Experts of a small language model: 4 picks a token.
Below are experts of layer 3 (counted from 0) of a mixture-of-experts language model. Rows are named router (the router's row for the expert), down (a neuron's output weights, with its number) and show model dimensions 0-63. Each number is 200 + 30 x the weight over its row's rms, rounded and kept within 0 to 999.
Before each expert's rows: "comes before" lists some tokens at least twice as common just after its tokens as in all text. This comes from a sample of Wikipedia text that the model never trained on. Tokens count by the router's weight.

# expert 40
comes before: " |", ";", "|", ".0", ".3", ".6"
router,217,224,188,203,231,245,190,289,228,188,233,192,249,222,199,236,235,225,166,195,208,195,222,213,160,171,162,166,202,211,212,191,231,191,239,221,218,160,208,209,180,204,236,193,242,229,191,202,165,209,195,233,190,204,200,210,194,119,152,175,179,171,242,233
down0,200,214,157,210,189,182,175,162,215,222,234,190,174,198,134,127,181,241,190,175,190,173,168,229,209,237,255,186,182,203,200,235,161,202,204,220,183,185,179,231,178,212,200,197,206,216,164,192,257,218,190,214,146,239,206,229,182,252,195,135,176,190,172,155
down1,262,234,206,242,155,208,219,257,232,208,183,174,158,194,250,214,167,227,240,178,163,239,214,175,220,232,227,229,197,212,163,192,258,209,197,226,226,202,197,255,149,186,231,167,176,193,221,200,215,238,229,254,209,243,211,184,218,231,208,221,175,203,170,204
down2,165,216,191,164,248,182,222,184,178,196,249,180,178,182,173,230,215,239,168,184,205,261,230,269,222,241,217,210,226,222,228,190,267,201,196,212,192,152,209,199,198,196,258,147,187,207,172,154,167,159,246,227,210,251,205,203,240,170,160,190,214,204,163,206
down3,247,218,165,202,169,185,225,218,256,287,254,198,188,196,180,234,179,206,190,226,237,221,196,201,193,200,142,181,249,235,236,181,160,164,194,176,241,238,151,117,165,250,196,177,193,208,229,214,227,237,179,186,205,202,177,195,206,236,202,214,177,167,189,213
down4,196,195,200,221,198,248,214,249,202,176,186,235,208,148,201,215,263,228,215,247,242,169,192,195,186,227,198,182,177,175,179,176,197,194,183,192,190,194,227,202,204,198,130,146,209,196,202,212,171,250,216,167,177,215,231,217,174,190,200,169,196,141,178,186
down5,184,178,206,174,211,220,210,202,215,218,163,150,258,162,195,227,182,220,289,206,150,201,190,231,202,171,218,219,269,202,190,226,173,211,223,196,198,162,181,177,186,218,212,203,137,212,173,188,173,223,203,216,195,201,209,209,200,178,184,131,214,219,226,261
down6,230,250,191,193,212,191,214,216,160,162,193,207,199,231,239,209,230,198,240,256,193,181,228,212,229,183,181,166,209,229,177,220,194,256,207,226,214,199,248,159,208,254,210,193,223,182,158,234,230,214,239,200,229,199,224,206,193,180,247,256,210,169,168,152
down7,197,236,207,170,201,151,213,180,228,181,201,180,198,153,239,134,217,234,189,162,169,202,213,212,180,112,185,207,155,220,206,242,199,228,165,166,199,192,182,181,215,189,185,160,221,253,177,169,182,178,238,183,215,163,204,202,238,218,202,223,229,129,201,180
down8,181,189,178,175,179,172,185,207,171,200,154,225,171,187,224,183,222,259,159,172,240,241,228,220,188,180,218,208,239,207,202,167,162,175,221,264,215,161,182,177,159,202,172,134,154,177,214,214,186,152,204,207,199,215,217,208,173,215,217,227,149,140,166,185
down9,261,166,176,240,184,198,172,137,175,180,261,198,232,209,221,206,183,214,191,195,177,209,219,229,176,176,173,228,191,194,239,179,161,215,171,226,255,226,217,149,179,202,197,125,249,186,181,163,174,197,200,171,190,198,195,241,200,218,218,171,238,191,167,195
down10,230,216,168,235,255,205,169,197,237,201,174,235,208,208,231,168,242,170,194,147,215,174,143,213,208,202,207,150,222,237,225,191,221,180,169,237,176,238,186,215,197,229,278,128,155,180,174,175,182,202,189,188,223,239,183,183,202,219,231,202,181,173,208,255
down11,205,231,176,216,217,213,131,211,175,201,182,216,214,256,186,184,231,176,222,236,180,277,187,124,178,218,83,205,202,167,191,193,231,213,219,150,204,203,213,190,153,178,216,236,201,165,194,233,214,182,212,222,196,213,161,204,227,219,188,195,245,241,177,187
down12,164,128,176,219,157,174,241,174,199,157,179,159,238,232,136,123,228,211,223,249,205,203,285,239,215,231,154,226,151,169,202,193,225,239,209,194,216,224,206,199,151,215,201,212,204,204,227,211,197,182,156,232,208,224,204,221,206,234,206,230,149,177,241,211
down13,184,220,151,177,163,267,171,229,192,197,185,196,219,187,192,222,205,181,247,236,193,241,203,189,142,217,206,164,196,200,219,228,171,177,195,217,222,244,164,238,243,219,236,169,197,149,228,173,179,184,229,202,155,228,203,225,209,199,206,259,221,165,135,200
down14,182,203,181,176,163,216,160,207,119,184,185,237,203,154,183,198,199,187,193,180,234,220,193,151,202,222,152,225,239,153,181,199,179,193,204,265,237,174,210,204,224,197,226,200,171,186,175,185,200,188,208,181,137,201,167,113,160,193,223,243,147,220,185,195
down15,180,213,181,215,190,178,173,189,219,206,224,205,188,180,155,198,208,173,223,184,210,205,181,218,204,257,229,209,189,219,179,205,180,220,194,223,220,193,248,179,159,208,217,177,220,159,161,218,189,173,240,185,199,198,183,182,194,218,172,194,219,181,190,235
down16,157,193,206,212,173,158,208,247,225,194,193,197,175,214,180,261,197,145,183,241,240,230,218,209,208,233,233,239,232,203,195,237,156,192,160,191,171,219,228,254,186,254,167,137,232,199,212,224,178,226,139,219,241,181,190,259,188,179,226,181,209,185,187,205
down17,230,173,213,169,202,192,195,186,167,180,221,235,167,143,200,189,222,167,207,161,253,178,233,196,173,248,235,213,178,209,202,206,215,235,189,168,213,228,237,198,194,192,182,210,167,228,265,190,202,155,172,232,160,222,247,222,168,181,162,192,245,176,203,211
down18,212,216,193,237,215,180,121,281,128,216,188,204,271,185,202,179,219,196,195,156,204,185,257,214,182,236,209,173,203,209,272,227,178,236,255,205,143,211,220,171,189,178,183,207,183,186,203,192,179,226,190,210,176,232,181,211,225,187,221,194,202,234,172,196
down19,212,160,197,183,186,248,214,231,220,193,221,185,280,201,220,218,220,184,127,180,217,174,165,186,229,213,215,221,172,189,232,234,211,170,271,267,165,216,172,183,159,168,198,183,172,246,136,249,156,222,172,207,179,221,197,190,204,199,184,214,145,172,192,214
down20,177,197,215,239,178,224,197,183,236,173,230,173,201,143,260,151,186,167,206,214,192,230,204,196,174,248,136,289,164,170,197,176,200,211,221,228,161,166,244,212,175,229,192,199,196,243,223,168,185,184,201,236,193,205,240,184,181,212,189,227,250,212,195,213
down21,255,202,208,178,243,162,208,191,212,195,158,168,203,172,173,250,243,193,182,188,193,188,243,216,192,179,166,202,209,187,173,212,216,195,178,192,214,141,205,198,182,250,151,197,184,184,205,239,240,208,136,191,184,152,214,198,176,164,163,229,207,179,214,216
down22,132,231,216,217,161,191,202,166,133,249,155,162,199,232,235,201,196,200,129,216,220,232,189,241,154,206,188,163,215,169,209,159,194,173,198,189,191,268,216,209,177,182,198,173,156,212,188,181,153,206,236,182,203,182,200,174,196,176,129,213,142,174,199,178
down23,216,233,190,179,162,207,218,155,193,160,204,199,218,218,194,213,194,144,220,117,223,150,185,156,169,228,190,244,267,164,205,176,192,170,230,173,181,190,211,182,162,177,187,204,205,185,206,236,192,193,237,215,218,224,176,236,224,200,208,186,236,156,222,255
down24,196,205,236,235,220,211,194,133,191,231,209,174,220,189,189,206,236,171,212,225,218,219,190,180,214,190,213,259,198,207,188,228,210,205,219,209,210,189,129,221,201,211,172,208,242,176,224,258,200,194,226,202,186,208,201,225,220,221,228,180,177,186,174,175
down25,215,225,146,225,193,199,157,205,164,187,192,215,207,196,215,171,192,163,214,147,177,207,264,194,212,211,173,192,175,213,207,184,198,180,199,160,194,165,136,171,216,231,184,179,183,191,209,215,194,159,207,193,155,221,225,204,245,230,194,205,189,238,207,206
down26,177,210,180,159,245,159,243,120,199,172,202,227,205,204,148,193,192,206,249,217,242,201,236,244,154,224,171,215,197,231,198,258,213,144,232,245,241,179,179,203,194,201,202,191,188,170,203,232,177,264,164,184,195,158,230,179,199,182,206,176,198,210,210,180
down27,202,154,165,192,178,164,246,292,182,192,239,191,196,264,181,185,190,208,193,179,186,201,227,142,194,177,212,202,212,188,189,210,196,223,175,213,206,251,184,228,220,150,158,174,204,153,187,209,241,210,220,174,201,241,184,188,248,183,205,206,233,146,169,216
down28,209,165,228,233,179,196,177,170,190,207,160,198,170,276,187,171,192,210,230,187,200,216,242,165,208,150,224,248,169,242,249,227,216,197,210,224,227,186,206,143,164,236,211,260,211,223,229,172,146,199,185,168,143,198,240,214,232,165,159,189,198,204,163,263
down29,188,157,182,197,195,190,236,195,203,232,190,209,181,250,208,207,183,232,171,220,166,184,160,169,208,180,240,185,212,208,202,261,211,241,216,219,244,253,202,164,181,132,226,183,188,146,229,215,208,213,211,198,172,149,167,237,178,178,206,221,197,205,147,231
down30,199,211,221,190,205,212,152,199,252,196,168,182,225,206,173,212,172,206,170,178,203,129,231,167,191,204,183,196,164,264,256,223,183,175,220,184,247,224,220,245,171,240,207,183,183,128,126,233,213,192,193,213,232,226,221,199,222,210,235,236,159,177,167,163
down31,252,220,241,225,202,238,204,178,147,269,223,212,206,194,169,155,222,208,178,231,184,170,238,183,184,189,232,182,198,164,156,183,173,188,148,201,186,196,189,185,133,200,224,198,173,156,192,200,211,209,210,194,167,206,293,172,203,185,253,204,203,194,223,238
down32,217,165,141,228,190,189,223,199,199,187,184,193,214,204,200,221,243,191,208,207,204,154,119,311,191,200,160,194,214,190,252,203,138,212,247,191,202,140,163,197,220,196,164,242,236,194,215,207,219,170,277,207,233,203,195,133,197,182,224,212,178,205,173,248
down33,208,240,149,209,215,222,211,186,185,202,192,191,176,210,204,207,176,196,176,187,187,204,179,172,202,173,227,186,238,183,217,220,189,162,214,176,219,204,217,178,180,184,213,257,198,192,230,180,178,216,178,211,214,241,277,188,189,272,228,193,180,213,202,158
down34,226,181,187,156,197,147,171,183,235,174,204,269,247,199,173,237,201,232,224,170,137,249,193,177,182,184,192,189,161,155,171,238,252,176,195,205,169,214,192,192,171,205,189,221,260,154,157,191,222,191,207,262,162,143,187,202,170,159,253,198,159,133,254,163

# expert 9
comes before: " |", "7", "th", "6", "5", "2"
router,197,246,175,192,208,233,193,248,228,206,234,154,229,232,227,164,253,189,178,221,162,215,214,221,216,146,160,210,204,202,220,181,247,202,251,186,206,130,183,186,161,224,217,196,233,239,215,208,159,226,182,190,176,244,217,191,174,148,161,157,196,215,234,235
down0,223,252,156,258,167,194,153,237,227,181,205,202,211,207,229,222,225,153,234,202,218,201,191,246,226,200,220,163,219,215,213,175,207,290,139,207,206,210,213,246,211,200,158,216,176,202,212,203,206,146,185,192,208,237,168,167,263,180,163,204,164,212,211,201
down1,175,205,214,199,155,197,201,163,209,170,180,207,224,229,236,211,163,198,210,186,192,241,245,200,200,140,272,197,217,230,144,226,207,172,189,188,185,144,221,163,149,201,214,194,196,183,197,201,161,216,174,173,184,285,202,224,240,184,155,157,198,209,203,177
down2,204,257,169,199,166,182,200,227,220,216,169,173,204,187,217,210,226,212,279,256,218,162,197,209,260,209,247,208,244,178,164,219,198,228,258,203,207,208,166,177,263,176,213,214,163,186,166,197,183,191,244,178,202,218,258,158,172,191,211,184,167,231,225,231
down3,180,199,182,162,205,193,194,174,167,173,211,155,205,206,227,207,205,213,221,153,173,265,190,206,140,263,269,221,236,178,191,192,176,195,194,177,216,194,241,169,204,203,187,196,211,225,193,181,183,149,224,172,224,212,199,225,198,175,155,263,186,209,200,206
down4,170,245,216,250,226,241,172,187,197,233,216,195,186,207,217,216,237,216,175,244,185,197,165,217,239,218,199,185,211,198,266,194,187,118,152,241,205,249,206,165,172,201,264,204,191,195,180,202,256,217,204,224,222,241,213,217,230,187,195,201,162,215,212,249
down5,192,217,202,163,208,159,207,187,187,221,221,230,185,160,194,208,209,240,200,178,231,208,205,173,199,201,168,166,233,233,135,189,181,230,185,226,159,212,220,240,235,183,189,190,238,226,207,215,181,184,184,182,279,224,204,204,167,156,218,182,210,163,179,172
down6,222,171,193,198,178,213,199,206,213,170,243,193,200,249,194,200,136,205,185,178,218,145,229,224,253,207,233,177,157,163,143,153,206,192,204,209,154,239,263,191,189,160,222,177,169,190,262,227,206,202,170,205,248,166,189,220,142,163,233,230,192,189,245,235
down7,178,195,215,202,173,210,186,201,140,171,177,174,239,198,214,204,257,176,188,207,185,176,216,183,183,188,188,193,187,151,187,187,180,240,176,214,183,193,168,215,238,200,246,167,200,225,241,161,175,238,202,205,252,213,166,203,218,229,207,285,227,207,217,176
down8,178,181,201,207,196,224,256,191,208,193,178,158,235,161,194,185,205,227,129,198,167,190,207,154,178,228,232,250,164,192,193,162,226,198,209,155,182,226,243,207,218,180,193,174,219,187,192,214,177,178,196,167,164,206,189,191,219,192,208,221,161,151,228,235
down9,204,224,227,206,182,188,201,204,192,248,143,229,188,157,204,257,216,240,194,183,186,181,239,180,239,224,236,204,202,206,203,213,224,224,209,156,242,171,219,236,172,226,189,249,235,227,181,201,232,275,183,181,285,190,236,235,185,177,236,180,211,184,154,151
down10,260,169,218,200,236,217,166,192,175,158,168,214,153,243,224,181,200,210,152,227,244,173,195,131,198,169,240,203,221,190,200,181,193,212,162,155,198,212,175,247,236,181,196,217,187,165,245,197,140,203,235,264,205,235,197,216,228,163,192,211,222,227,195,198
down11,200,207,209,222,244,237,157,189,132,205,215,251,194,190,227,157,175,190,262,151,255,203,174,149,262,222,179,220,182,193,223,171,197,208,250,209,223,176,182,193,227,198,223,171,209,168,212,176,193,185,159,196,176,224,187,199,223,242,232,216,139,209,207,207
down12,235,238,185,203,120,224,213,180,189,197,210,214,204,210,227,167,245,207,209,179,201,205,177,172,201,180,226,158,179,180,205,216,219,176,217,223,208,193,171,161,232,181,162,192,189,193,256,175,207,169,327,188,188,184,154,230,180,180,204,212,186,171,239,195
down13,226,223,209,170,217,175,231,284,190,242,202,219,241,204,177,201,145,196,222,197,170,245,189,199,227,218,177,195,196,239,186,236,163,209,237,179,259,236,204,257,223,190,193,227,145,211,182,185,183,226,252,207,195,209,217,255,170,186,222,200,196,265,214,218
down14,180,237,201,215,203,222,216,250,199,193,192,185,190,235,172,206,201,189,199,289,196,248,212,193,207,194,210,209,238,200,166,194,250,164,192,203,187,166,220,161,205,181,187,200,231,192,188,193,215,207,237,181,211,178,243,213,188,180,197,219,206,181,213,200
down15,184,225,191,240,259,235,229,177,184,209,171,157,230,212,210,257,179,173,239,248,167,186,229,212,202,200,153,232,241,212,227,193,212,251,213,209,260,282,239,208,188,182,229,194,198,223,203,197,193,203,225,263,191,238,194,195,192,137,232,152,185,211,177,181
down16,224,222,153,116,199,187,171,138,163,212,255,152,230,216,136,221,163,202,173,211,222,193,280,268,234,231,214,165,203,233,213,191,209,177,191,225,204,158,181,234,196,220,199,226,186,175,218,220,199,202,234,206,219,206,217,217,243,240,162,144,192,194,188,190
down17,202,210,164,169,242,229,253,171,277,239,199,201,176,152,159,192,229,137,220,180,208,198,144,204,209,204,231,167,259,230,222,191,199,249,196,216,135,247,158,230,157,248,227,223,198,194,202,181,226,167,182,187,193,234,189,194,192,231,245,182,215,170,207,187
down18,181,189,236,223,175,196,204,223,194,202,148,164,196,216,155,241,245,210,188,214,226,203,255,182,178,193,187,249,174,203,152,191,241,227,236,198,168,220,218,198,222,210,204,179,218,184,185,163,151,202,244,206,192,180,165,230,232,169,182,167,207,261,289,187
down19,230,219,181,226,194,225,198,230,235,159,228,186,187,260,242,174,208,210,199,205,200,125,200,210,200,217,174,213,206,241,230,216,180,178,237,193,242,177,155,227,187,247,136,168,194,194,187,170,198,196,217,151,213,197,229,222,250,204,195,199,235,188,174,251
down20,190,217,186,167,201,190,215,175,254,180,215,202,222,202,228,244,183,250,188,220,201,174,254,228,221,166,146,178,210,194,209,198,213,177,222,201,178,197,197,256,237,188,204,214,215,252,189,194,181,234,217,211,205,168,214,253,233,261,231,220,184,272,248,170
down21,240,194,225,212,196,224,186,210,225,183,219,182,195,169,215,210,209,227,126,176,154,222,157,194,218,173,224,214,234,213,200,178,170,192,174,251,240,206,220,252,152,189,174,196,215,159,209,171,216,254,210,253,204,229,161,185,226,180,152,192,208,226,241,126
down22,230,204,177,213,174,182,262,223,208,223,199,278,189,191,198,188,192,190,147,216,197,243,201,203,180,143,184,208,195,258,241,212,127,224,191,253,218,239,181,182,265,172,175,150,244,179,157,191,240,176,239,180,196,158,134,220,224,193,259,191,162,205,181,175
down23,171,239,227,177,243,167,166,191,215,213,217,165,221,173,176,196,177,155,176,245,218,223,190,163,212,190,197,207,172,207,152,226,203,165,209,210,177,238,197,191,220,254,179,138,182,187,217,210,195,176,146,222,206,178,193,230,161,218,250,187,151,243,140,194
down24,247,236,211,157,173,161,168,255,214,156,216,206,162,205,173,200,201,210,176,178,212,179,199,238,203,201,217,203,269,241,170,176,147,242,151,171,157,254,204,223,197,234,208,213,224,209,171,164,220,176,193,182,228,158,216,247,213,214,187,164,167,172,197,240
down25,199,161,209,219,214,198,237,236,225,185,211,200,210,135,218,207,200,240,226,162,198,197,166,188,165,206,172,213,246,203,238,232,244,250,210,195,184,151,229,243,230,194,217,241,265,170,256,173,172,220,181,203,197,170,219,199,167,245,212,177,191,213,257,227
down26,171,159,201,182,173,193,210,123,168,262,184,175,232,164,206,164,181,196,179,223,163,227,167,248,167,180,227,209,143,160,197,205,212,213,224,176,206,195,200,229,193,206,146,267,179,251,192,188,191,206,209,229,230,207,207,197,206,246,217,169,210,169,237,267
down27,240,230,161,267,246,174,199,235,180,265,222,292,185,164,190,190,207,196,172,193,177,176,222,226,178,190,256,170,170,205,205,196,219,194,191,195,202,185,234,249,169,192,185,191,178,149,176,214,223,183,203,172,234,181,203,153,174,182,167,191,165,180,211,202
down28,180,193,234,150,218,227,230,189,156,196,218,196,187,191,203,165,188,131,203,188,207,168,186,211,161,192,176,208,169,154,244,197,201,204,166,242,179,225,261,234,144,247,207,160,189,166,170,224,140,231,270,205,229,231,229,189,135,180,203,202,199,208,246,213
down29,170,162,230,207,211,155,224,180,177,236,240,164,241,185,199,212,217,194,225,228,160,148,159,245,228,226,178,220,169,215,153,177,163,197,129,174,206,217,217,240,189,246,206,226,179,208,138,206,146,201,184,198,206,181,175,207,243,211,210,183,180,185,183,175
down30,215,151,219,207,191,204,151,202,184,204,190,201,200,144,190,195,128,152,242,220,216,157,169,196,194,175,180,262,143,237,212,242,153,178,165,215,218,192,197,155,191,175,216,183,202,256,215,213,197,166,234,190,234,239,248,183,232,255,225,222,222,213,226,198
down31,184,197,233,181,192,139,264,171,179,177,144,218,194,167,183,225,229,134,190,185,197,158,237,189,196,174,168,206,185,204,167,182,233,212,206,255,241,155,187,158,242,224,241,244,200,192,247,213,235,220,192,215,154,197,201,236,190,161,180,200,180,154,263,243
down32,213,167,194,231,200,234,259,215,213,129,220,180,164,193,185,176,218,223,184,241,215,214,181,193,218,215,178,236,190,164,175,190,216,252,207,235,209,201,166,119,237,196,191,162,190,251,161,232,169,218,247,228,192,216,198,163,169,252,198,177,174,208,189,208
down33,218,225,212,262,201,237,228,195,193,243,210,205,229,255,152,196,219,173,195,144,203,206,175,210,219,210,205,219,223,229,175,145,231,147,211,177,148,178,210,185,217,161,198,220,153,224,221,166,162,207,219,239,239,188,151,192,186,199,180,190,220,150,168,187
down34,246,187,186,180,201,159,218,228,159,197,157,167,164,177,205,145,189,243,229,229,233,137,201,232,237,175,215,204,207,187,167,193,235,179,270,176,192,222,170,206,175,201,171,127,179,214,249,228,204,234,210,202,178,239,232,264,208,220,191,220,160,193,131,210

# expert 15
comes before: " |", "′", "}", "″N", ";", " /"
router,243,234,192,187,191,215,182,266,226,241,237,202,262,265,229,211,271,256,176,189,166,202,214,193,186,172,161,205,192,200,207,179,215,197,225,210,223,185,205,201,187,203,214,190,219,214,216,225,163,210,186,251,178,175,211,207,156,134,162,142,205,136,207,230
down0,179,204,177,272,186,172,181,216,200,194,232,219,187,251,205,165,280,219,167,157,215,255,198,207,256,215,225,219,224,234,189,129,202,213,215,181,234,195,212,223,178,133,182,219,177,203,243,195,247,209,205,223,201,247,180,208,201,224,184,234,229,213,173,182
down1,292,225,191,153,190,200,177,216,205,254,195,188,200,207,138,261,208,183,217,195,253,191,133,176,174,219,248,166,148,201,214,198,244,246,249,169,160,260,200,200,197,189,220,116,205,227,184,216,192,229,213,192,182,234,181,214,222,206,204,146,188,205,225,212
down2,222,233,207,264,179,251,217,253,194,220,167,212,205,201,210,194,232,268,211,154,213,214,200,200,143,169,181,154,190,181,210,194,178,188,191,215,219,204,172,197,218,201,191,191,158,188,204,162,185,214,193,196,212,119,186,200,174,148,121,177,185,217,220,128
down3,165,210,202,180,189,174,246,151,217,233,206,198,147,243,240,201,229,264,216,198,190,207,197,168,166,247,198,181,184,174,231,267,207,161,238,192,197,191,140,222,213,197,203,159,169,191,136,240,161,161,157,197,228,248,209,250,177,228,215,236,226,169,189,232
down4,181,218,179,178,304,198,170,200,174,168,207,213,208,203,213,204,209,205,247,209,195,186,169,178,176,218,197,153,213,120,244,177,168,205,193,195,258,219,217,200,227,199,178,229,164,168,163,236,217,193,199,211,182,169,174,230,186,261,221,193,178,207,211,249
down5,202,183,167,194,154,199,165,155,172,165,197,160,163,199,198,156,144,233,199,202,250,208,194,169,170,196,185,212,219,260,233,185,196,234,191,192,202,192,212,184,230,156,232,170,197,192,252,198,218,220,206,193,193,229,143,179,224,210,169,222,159,178,233,195
down6,237,163,159,246,188,195,284,165,182,204,220,198,225,200,215,156,188,229,226,131,251,204,250,213,172,155,206,208,207,193,166,263,199,212,217,200,199,189,220,156,211,240,166,172,171,152,192,263,243,216,230,196,197,185,172,210,182,261,190,193,238,175,176,209
down7,254,207,211,211,179,208,158,215,214,186,159,195,218,176,217,173,229,154,224,210,190,181,230,179,224,224,175,172,224,190,208,208,178,201,260,221,191,242,197,222,138,204,167,181,174,208,165,228,223,233,183,188,181,185,175,180,201,223,156,169,191,197,173,208
down8,212,228,205,229,203,156,168,230,254,174,233,188,217,182,199,180,213,213,182,128,200,170,166,142,170,202,158,225,207,216,225,188,159,193,240,195,175,238,185,227,202,178,165,198,257,175,196,232,185,122,222,162,197,201,238,182,169,206,219,205,161,209,250,217
down9,230,202,238,199,202,265,162,218,216,165,181,196,206,198,149,138,209,256,183,198,218,272,249,178,216,233,270,218,201,174,232,247,187,221,202,170,258,155,174,297,191,242,221,202,138,231,168,166,202,185,190,182,195,203,221,155,230,192,198,192,248,182,207,224
down10,229,176,195,206,223,214,171,149,201,195,206,195,219,222,183,177,194,191,173,190,200,240,245,178,229,213,225,168,196,157,199,182,192,187,216,193,189,196,197,234,218,184,186,189,202,227,255,249,229,180,169,138,265,140,187,203,242,190,223,192,222,225,191,170
down11,160,203,243,235,170,218,169,231,228,224,242,192,281,233,221,212,188,187,194,194,210,182,151,222,184,232,228,207,153,210,281,169,180,183,211,214,209,208,232,203,208,220,244,202,237,167,235,193,170,197,205,138,213,210,194,215,253,164,208,196,208,165,153,215
down12,194,162,227,176,200,216,181,176,211,198,184,168,190,192,192,232,189,229,165,273,228,199,227,182,182,201,188,238,176,205,148,178,183,175,163,215,193,161,206,231,243,155,196,220,156,199,198,180,216,195,203,190,169,191,230,194,166,180,195,206,222,239,227,194
down13,253,176,223,207,173,170,209,192,191,180,216,202,172,204,186,235,192,206,158,226,229,205,220,233,168,231,192,232,235,227,206,171,147,234,200,217,247,166,199,224,205,196,169,235,211,200,255,216,141,221,200,179,225,183,211,174,237,188,172,188,187,191,116,199
down14,193,211,160,260,227,162,220,217,217,206,223,166,164,236,207,157,232,163,158,296,200,204,195,182,186,215,204,181,197,183,192,203,198,219,195,194,223,164,147,225,205,172,173,184,196,197,238,191,134,192,187,170,162,181,240,243,173,224,223,197,116,239,197,201
down15,226,152,186,153,182,211,166,193,215,250,212,191,205,229,165,185,218,173,184,196,179,207,241,162,208,256,124,225,252,191,193,215,230,226,227,204,260,241,206,191,186,211,183,256,161,214,177,187,229,187,194,202,202,193,170,188,158,237,197,229,202,175,149,173
down16,216,217,206,202,231,244,202,180,160,174,187,183,177,203,231,189,186,209,183,255,196,224,173,208,151,213,227,242,200,158,178,228,195,173,206,172,225,234,200,214,231,155,184,188,284,192,188,180,249,232,224,212,200,155,166,193,175,217,203,217,145,179,164,206
down17,232,189,225,186,222,206,178,196,194,190,215,197,242,180,210,201,166,166,188,217,186,207,231,243,213,172,157,228,237,162,196,246,185,148,221,197,244,217,143,166,210,229,243,199,173,201,185,207,152,188,249,193,186,256,219,170,177,214,174,155,205,209,201,269
down18,165,184,225,208,202,215,224,217,185,199,168,176,228,223,221,207,207,226,167,172,234,199,170,150,195,197,159,187,182,225,181,222,218,205,151,200,203,208,240,267,197,229,202,158,232,232,153,213,181,179,227,215,199,210,194,200,167,154,210,257,211,207,149,240
down19,159,229,147,179,167,216,195,234,200,194,208,157,234,184,173,224,242,220,204,190,172,185,189,188,219,223,234,187,140,228,216,193,167,211,208,214,189,173,249,183,213,210,163,231,171,254,204,185,273,164,242,190,192,215,227,182,194,184,198,179,183,182,146,225
down20,239,217,140,211,167,223,223,234,193,242,217,159,223,221,254,238,183,177,199,193,211,199,240,208,210,203,159,167,200,189,193,225,242,186,197,228,258,194,180,221,231,155,223,217,216,155,250,253,220,206,213,209,217,228,181,146,235,229,174,228,175,188,181,130
down21,196,138,211,190,199,178,193,178,217,173,227,231,167,224,193,217,165,188,235,236,157,249,196,226,203,194,199,224,177,162,235,226,199,241,200,216,213,212,270,192,210,166,186,209,199,157,164,194,219,150,205,208,277,200,200,189,227,142,136,249,155,190,217,216
down22,179,221,227,196,170,223,182,223,180,150,232,218,237,230,243,216,194,201,241,202,217,195,161,178,187,204,203,203,218,165,169,200,201,215,235,226,174,286,223,193,233,188,194,192,187,216,239,187,217,213,235,183,194,204,201,231,189,216,159,242,241,157,208,222
down23,209,187,205,162,248,188,186,170,135,181,248,201,227,213,146,223,239,189,203,157,210,158,198,163,174,195,188,174,209,189,191,194,238,218,202,180,214,231,209,250,219,221,181,208,226,186,208,157,197,222,179,229,130,237,269,144,154,146,210,198,208,214,226,174
down24,251,232,137,245,214,197,203,236,139,198,178,232,181,164,214,190,191,186,222,234,234,184,211,199,240,156,203,196,205,211,200,213,208,182,215,216,245,208,195,210,184,121,215,175,225,178,189,213,202,207,197,218,183,142,205,159,160,129,241,248,203,191,180,297
down25,200,167,170,194,183,212,166,152,213,175,221,169,187,169,194,175,292,184,235,232,214,200,210,257,188,241,208,165,175,171,190,247,239,174,150,225,228,224,214,171,216,257,182,203,214,181,214,226,202,188,216,207,175,164,166,225,219,195,181,223,172,233,249,114
down26,214,268,228,208,183,212,203,190,192,186,181,231,161,190,198,203,165,209,215,256,215,276,182,184,236,144,155,152,171,247,223,175,220,197,196,208,206,219,240,233,184,181,211,233,174,212,207,261,201,217,212,187,239,234,199,245,224,240,243,207,248,218,206,181
down27,200,218,190,192,250,240,168,221,186,237,216,190,164,158,225,152,176,185,131,177,147,212,178,189,236,244,229,181,216,199,198,203,216,194,228,182,233,179,249,211,229,188,267,182,191,190,223,195,186,222,216,186,174,193,211,216,230,112,260,193,185,178,223,210
down28,207,214,176,203,186,204,194,177,116,194,199,193,186,204,245,257,239,221,218,175,184,222,154,223,198,154,238,199,239,215,177,229,182,175,192,139,214,208,204,184,163,200,233,203,157,203,210,204,205,207,201,200,192,169,216,186,195,189,169,216,150,256,161,199
down29,211,214,197,240,225,218,143,230,202,227,147,131,211,227,202,196,172,204,235,236,221,166,247,254,209,176,235,234,179,182,194,153,249,176,196,191,134,208,208,242,229,195,184,216,174,165,216,233,231,206,221,255,200,184,212,252,185,189,212,203,202,195,171,196
down30,192,179,197,216,189,152,155,194,150,262,202,210,196,175,189,219,153,216,194,163,220,223,192,173,208,208,144,213,191,207,190,175,205,179,229,173,229,197,197,206,167,230,181,209,211,125,137,144,187,224,138,177,211,169,203,185,182,195,192,195,173,139,227,171
down31,230,241,132,192,157,192,174,202,245,167,186,202,227,197,198,222,194,220,209,199,256,252,220,189,199,217,209,172,227,244,209,223,142,251,181,180,144,183,167,157,194,196,257,207,228,183,218,161,166,200,235,247,190,197,139,244,173,214,184,231,171,189,254,244
down32,225,258,196,232,191,208,210,183,206,170,247,190,186,227,207,184,254,215,181,162,194,166,142,200,187,197,158,264,214,147,197,209,227,221,171,155,201,219,203,175,188,236,245,194,164,167,183,204,187,220,210,205,235,192,232,175,226,152,183,113,259,230,188,177
down33,185,257,155,193,215,206,170,227,193,182,197,229,195,177,191,198,275,244,193,268,212,173,205,206,189,204,184,229,201,226,190,170,171,198,222,210,258,240,223,130,157,170,199,196,242,246,165,190,208,205,200,175,189,205,191,187,222,200,209,228,206,158,167,160
down34,207,160,181,147,202,288,179,168,229,275,128,220,176,201,203,202,257,231,168,200,226,187,191,153,161,192,190,200,222,209,235,145,192,194,173,209,224,178,225,173,246,225,200,237,150,182,197,193,181,231,193,202,184,243,198,202,203,194,212,156,176,210,235,232